Below are experts of layer 7 (counted from 0) of a mixture-of-experts language model. Rows are named router (the router's row for the expert), gate (a neuron's input weights, with its number), up (a neuron's input weights, with its number) and show model dimensions 0-255. Each number is 200 + 20 x the weight over its row's rms, rounded and kept within 0 to 999.
Before each expert's rows: a language model's description of what the expert responds to. This comes from a sample of Wikipedia text that the model never trained on.

# expert 50
What it handles: Commas, semicolons and closing parentheses ending clauses or dated items, such as season, / 2015, / 1966; / (2011).
router,214,207,195,192,186,182,235,233,191,171,197,166,173,181,226,188,180,183,226,201,176,194,213,193,167,172,174,198,235,163,237,223,222,197,221,204,173,193,198,172,207,214,200,171,209,176,233,207,210,213,200,185,203,205,154,203,177,180,208,209,185,193,215,194,183,196,200,174,208,189,188,177,206,174,209,198,215,236,200,187,194,195,227,214,195,195,198,216,166,170,194,160,193,190,220,250,212,184,225,191,193,191,181,223,218,206,206,221,201,200,184,203,210,180,249,192,201,222,208,217,167,224,203,200,201,187,182,216,187,195,201,208,220,177,196,206,225,237,213,206,217,177,242,185,206,243,208,183,186,221,172,208,194,171,201,224,203,208,206,207,180,223,195,175,224,178,204,200,220,190,204,207,193,193,194,238,242,230,250,220,211,199,199,203,255,228,184,227,192,218,215,194,183,189,205,203,169,206,203,171,171,184,200,181,197,170,200,199,235,220,195,184,204,179,183,234,212,204,185,200,234,190,214,167,190,186,168,178,191,204,199,197,198,199,175,166,206,210,208,219,216,163,167,221,201,207,205,234,222,192,185,235,169,206,213,251
gate0,194,165,212,201,203,218,212,194,176,152,200,211,182,210,218,203,221,228,179,179,225,175,205,192,199,197,198,170,185,230,221,206,221,218,258,186,169,253,182,232,215,212,188,233,203,190,201,251,192,204,185,165,238,198,205,220,185,209,217,209,198,184,196,213,199,232,215,193,181,213,203,215,211,196,200,163,187,200,194,168,242,197,230,176,202,187,182,175,210,210,210,207,202,176,183,197,207,227,209,220,230,196,212,181,189,202,202,187,196,220,184,198,199,186,219,188,206,194,220,209,196,201,204,188,158,187,162,172,237,220,206,204,155,181,219,189,174,202,207,199,208,203,191,194,196,190,202,231,202,196,192,222,212,198,187,180,219,233,193,229,179,171,193,222,206,225,184,192,172,163,199,200,218,209,192,192,179,185,205,170,182,200,219,208,194,174,215,190,214,171,186,196,205,213,224,205,214,206,182,226,192,161,237,207,224,172,175,174,196,195,152,184,199,195,179,223,200,196,188,169,208,195,195,208,219,208,186,220,231,224,168,213,191,167,167,207,183,192,196,193,198,207,173,182,222,198,207,213,224,225,210,198,195,171,230,176
up0,205,212,186,214,219,187,200,183,225,183,155,194,194,180,169,194,197,211,206,215,157,205,188,215,172,223,201,224,193,192,171,215,197,191,176,186,246,218,166,199,219,176,200,206,222,209,171,184,219,194,190,195,197,191,200,199,188,207,225,184,198,193,177,179,188,179,190,207,198,214,219,167,204,163,249,200,195,211,171,212,184,238,214,217,185,199,153,192,173,193,216,222,202,164,213,220,171,237,209,199,217,183,200,225,179,203,215,229,166,224,190,207,219,170,217,193,161,214,225,206,213,212,219,215,238,202,179,208,205,192,200,211,237,236,191,214,199,173,206,214,179,154,215,214,221,213,193,194,213,178,173,209,243,191,205,203,218,202,220,215,190,208,182,159,181,181,188,166,225,208,209,188,201,185,190,219,188,189,214,204,213,190,221,206,185,215,236,215,225,189,192,179,215,183,215,224,189,179,179,204,194,190,187,231,209,168,206,238,233,222,200,213,182,219,182,162,172,210,217,220,220,207,201,209,211,197,206,195,223,173,191,171,184,228,167,194,195,203,178,203,212,174,207,206,211,201,205,206,218,219,182,191,208,194,182,220

# expert 2
What it handles: Digits, separators and scores inside table cells of sports and election results, such as 44,357, 2–1, 0.81%, 3–0.
router,187,191,210,159,211,209,210,207,202,163,177,207,173,229,199,173,196,162,196,205,190,155,224,187,204,207,200,220,233,194,188,198,200,195,201,222,233,220,192,206,188,203,187,178,183,220,201,209,154,202,241,201,186,216,200,192,181,221,208,194,221,196,209,192,245,219,228,199,159,207,203,205,223,204,194,225,149,207,230,206,182,221,206,192,193,221,196,213,170,232,204,233,201,223,195,234,229,187,212,213,192,201,243,219,190,176,233,189,232,193,187,226,207,226,192,190,178,212,206,198,201,167,195,190,183,196,216,210,186,225,233,198,188,188,202,183,160,200,188,201,227,178,237,221,211,223,204,185,252,197,194,232,250,172,217,202,254,219,197,216,144,229,180,194,184,227,183,198,210,193,211,210,220,210,196,166,181,241,223,211,200,212,189,195,200,200,213,220,177,215,184,187,209,192,170,178,203,196,222,197,191,223,193,224,213,195,193,183,227,212,200,210,177,224,243,201,171,213,192,203,221,205,217,205,192,201,199,190,183,218,202,214,173,184,231,174,189,203,230,192,181,192,176,212,187,186,224,183,208,198,212,223,208,209,175,217
gate0,208,194,207,188,194,213,184,178,223,208,203,177,225,224,215,219,210,219,235,179,171,207,200,182,171,198,214,184,214,176,177,204,217,234,183,212,200,194,180,187,192,161,247,184,209,187,208,165,180,196,170,180,192,190,210,194,204,197,211,183,161,184,207,217,194,189,231,247,172,190,183,227,175,190,190,203,208,247,195,220,179,194,226,205,186,218,197,227,195,175,209,193,231,242,196,179,218,223,201,202,178,182,197,181,210,181,177,209,212,160,210,203,175,193,177,205,213,196,186,190,232,220,214,218,203,143,216,205,194,174,182,201,181,179,213,185,190,175,214,193,221,193,202,214,192,194,185,182,193,167,202,181,176,214,197,210,209,221,191,181,191,208,155,178,197,200,184,162,201,194,182,164,219,178,172,193,225,200,171,203,208,200,210,210,194,187,154,198,203,223,209,204,185,230,206,183,193,205,183,203,230,180,228,219,224,195,213,223,218,213,207,199,166,189,211,199,194,204,148,201,220,236,167,206,221,247,161,210,183,193,191,216,189,209,216,187,185,179,190,212,204,166,179,210,206,209,177,203,205,205,198,163,229,189,212,225
up0,191,194,189,195,202,222,234,231,231,208,177,212,209,193,174,202,191,239,207,181,213,195,238,176,229,186,202,211,215,185,193,221,207,211,197,207,200,212,230,165,194,189,185,185,171,167,186,204,215,161,159,198,215,168,211,194,170,162,194,205,202,208,179,214,174,202,201,223,187,203,216,182,210,205,179,212,234,225,196,240,177,208,227,195,222,195,181,215,203,201,184,187,177,167,168,183,248,184,243,194,190,204,205,177,198,199,150,221,212,189,218,174,224,240,198,241,159,183,219,224,216,187,198,203,226,178,223,220,230,225,189,209,192,197,212,210,217,195,191,196,166,192,161,205,223,195,218,196,194,194,202,204,203,237,162,167,202,190,204,185,187,225,175,187,237,189,218,224,205,185,191,239,220,196,172,186,230,221,194,179,209,213,190,231,181,206,186,229,190,191,225,228,224,200,174,188,212,212,167,212,227,193,205,197,223,183,208,186,225,233,148,221,217,224,202,235,206,167,199,132,208,198,214,204,246,208,208,206,184,214,215,205,186,204,178,214,204,180,188,197,207,205,173,195,201,211,188,215,213,235,250,178,205,194,187,177

# expert 11
What it handles: Separators in credits, discographies and results tables such as pipes, dashes, colons and semicolons, plus linking words like titled, featuring, wrote.
router,220,179,200,184,191,194,165,239,200,191,199,201,186,179,189,202,187,202,211,187,237,217,167,210,209,174,251,213,197,211,187,181,243,209,192,232,168,162,197,213,232,194,200,171,174,237,215,217,183,201,214,171,241,237,179,204,189,175,199,210,219,191,168,208,183,207,180,185,190,206,228,234,184,185,222,175,180,220,214,199,204,172,202,192,198,225,229,174,195,207,192,156,169,182,193,218,202,210,195,204,184,208,194,207,234,195,197,201,198,190,212,222,196,224,190,210,185,201,197,182,222,219,215,233,231,208,198,224,228,192,230,211,217,185,235,194,214,209,230,153,213,196,209,194,170,228,216,217,187,177,183,190,201,209,178,196,204,194,213,193,182,207,202,180,200,192,231,204,217,163,213,153,233,198,204,167,187,160,160,221,229,209,240,185,236,162,177,204,174,210,230,180,191,176,169,213,182,205,204,204,220,221,239,222,221,176,193,186,182,210,194,193,172,188,201,230,191,212,196,171,209,216,197,234,174,200,187,162,207,233,194,182,190,198,211,200,196,215,210,211,214,169,195,167,195,222,194,189,167,194,192,201,204,176,206,188
gate0,217,209,204,209,178,198,193,172,221,214,171,187,215,179,233,221,245,232,224,184,200,203,220,194,210,188,194,175,209,221,204,179,204,183,190,209,206,192,236,211,200,211,195,195,214,188,180,187,230,197,184,209,243,213,225,209,190,202,184,187,205,221,162,186,215,247,208,197,217,198,157,206,211,217,215,209,229,192,184,183,174,227,212,189,192,203,210,207,188,220,209,223,184,231,210,189,180,190,193,154,191,243,211,205,198,176,197,205,188,213,195,213,209,255,184,225,202,227,189,222,236,205,177,230,234,217,208,200,218,218,199,179,202,237,211,163,196,231,222,183,186,212,178,208,196,196,202,206,214,213,218,247,224,212,167,199,239,153,215,155,180,184,199,183,216,183,215,171,165,199,196,191,206,191,208,201,181,223,207,180,210,152,184,218,220,179,200,180,178,158,216,191,200,200,195,201,202,186,208,207,219,223,187,192,197,218,187,208,191,209,209,186,208,222,202,221,227,189,235,177,202,226,250,217,185,202,193,210,195,207,197,201,249,214,205,165,198,206,229,187,213,167,191,181,200,202,172,221,207,202,246,219,199,190,213,179
up0,187,190,219,190,238,166,194,193,192,225,200,205,172,192,194,176,147,192,190,192,199,216,206,198,251,189,220,180,181,238,242,224,224,212,220,198,196,194,207,197,181,187,216,211,160,191,190,182,210,195,202,162,192,218,179,201,210,170,199,202,184,188,193,199,213,228,191,182,227,203,205,199,207,222,193,211,171,207,206,190,210,252,182,172,229,198,222,204,234,173,214,209,188,171,186,186,210,180,209,199,201,202,190,210,201,192,207,190,238,207,203,219,218,209,213,175,191,214,204,168,163,200,190,190,228,187,247,206,204,199,160,175,213,213,182,225,191,154,213,211,210,231,158,218,214,183,207,241,193,222,216,156,206,196,213,208,195,250,221,203,209,177,201,219,191,185,187,204,197,197,194,206,205,158,210,226,187,195,171,200,188,210,207,218,214,212,208,215,210,203,198,183,213,171,187,181,228,160,211,240,192,187,208,197,202,162,193,189,210,176,179,217,187,132,203,229,193,186,171,216,202,214,172,148,208,170,170,185,209,198,199,201,202,214,221,229,217,204,212,160,192,206,219,203,195,173,191,191,177,205,212,230,210,223,169,187

# expert 3
What it handles: Pieces of Latin genus and species names and taxonomy words in biology lists and infoboxes, such as -idae, -ensis, species, genus.
router,171,205,166,209,216,192,207,235,219,221,200,208,204,142,185,222,174,205,196,219,225,207,168,194,191,221,194,228,224,218,210,179,205,222,190,180,213,180,184,191,233,202,211,197,189,178,189,166,184,194,176,205,171,198,244,225,191,236,172,178,168,227,223,187,217,187,214,185,238,214,165,166,203,192,210,187,170,203,184,217,184,230,163,221,211,217,194,175,220,201,212,217,229,172,182,169,204,204,221,171,169,176,174,223,197,225,188,219,200,174,203,191,187,206,198,208,187,185,180,186,194,181,202,202,195,200,209,192,205,244,192,214,205,212,223,227,213,216,184,180,229,234,199,226,184,203,194,150,175,195,232,170,184,182,233,221,201,217,225,201,214,187,213,186,205,182,171,230,213,198,220,229,187,198,212,200,201,210,209,239,188,176,192,209,179,208,201,222,227,197,194,185,196,232,212,224,194,173,198,206,187,208,178,231,203,178,226,201,226,206,210,216,193,204,194,219,217,162,189,219,188,226,158,192,182,233,188,200,217,236,188,211,203,181,184,214,198,203,201,200,215,166,215,168,211,213,220,229,200,210,182,217,205,207,222,233
gate0,213,193,223,210,178,230,174,175,200,178,211,189,217,176,214,205,201,171,218,224,196,200,195,237,183,196,153,182,193,196,201,216,170,203,183,211,237,197,208,165,155,212,184,189,169,200,149,186,202,188,232,217,214,211,190,192,211,191,225,185,229,164,224,190,198,178,228,213,196,220,210,183,220,215,202,177,212,247,205,206,200,183,176,202,168,215,195,191,210,208,226,211,165,217,190,191,171,204,206,205,217,209,229,190,236,187,194,239,182,207,176,204,228,175,194,205,187,223,224,189,202,193,200,176,200,198,213,193,196,174,165,193,189,215,196,211,186,189,201,182,151,212,171,224,199,228,191,217,208,219,225,170,184,189,214,169,208,164,211,183,202,222,201,202,187,185,184,194,211,226,152,238,184,210,198,207,180,190,164,172,196,184,187,182,238,196,221,194,193,197,193,198,196,184,253,192,237,179,205,222,165,192,216,177,230,237,173,219,212,195,219,160,179,196,193,185,230,197,235,159,237,202,196,202,225,210,220,195,209,195,243,225,197,226,172,190,201,193,171,224,219,197,148,224,198,218,182,192,190,210,167,186,162,215,225,195
up0,207,187,192,170,205,188,204,145,170,223,225,191,195,226,198,209,232,240,206,164,177,182,228,196,207,213,209,209,195,217,217,202,197,152,219,202,203,210,205,222,231,225,231,198,182,205,151,210,227,187,189,188,255,182,220,217,192,193,218,215,200,205,216,213,237,190,157,205,170,197,186,179,188,178,217,189,202,193,212,196,218,185,205,206,233,238,215,196,211,209,190,175,186,193,197,178,188,197,214,179,189,226,208,211,197,199,187,194,163,209,216,187,221,189,190,219,249,197,203,186,193,174,193,209,204,211,170,210,188,188,199,201,202,171,211,177,254,202,235,228,201,210,194,192,193,205,186,196,210,242,186,213,217,212,244,215,191,153,205,203,185,179,161,223,199,214,177,196,165,228,206,193,200,189,222,191,181,165,193,189,190,212,222,196,196,157,187,186,188,217,176,174,188,190,197,215,190,204,198,241,184,187,189,202,186,195,202,163,203,220,189,166,213,189,215,165,206,186,198,172,205,187,219,195,238,206,206,188,232,173,189,200,206,170,188,177,186,192,179,205,172,161,197,196,204,214,169,215,207,184,203,199,197,205,202,190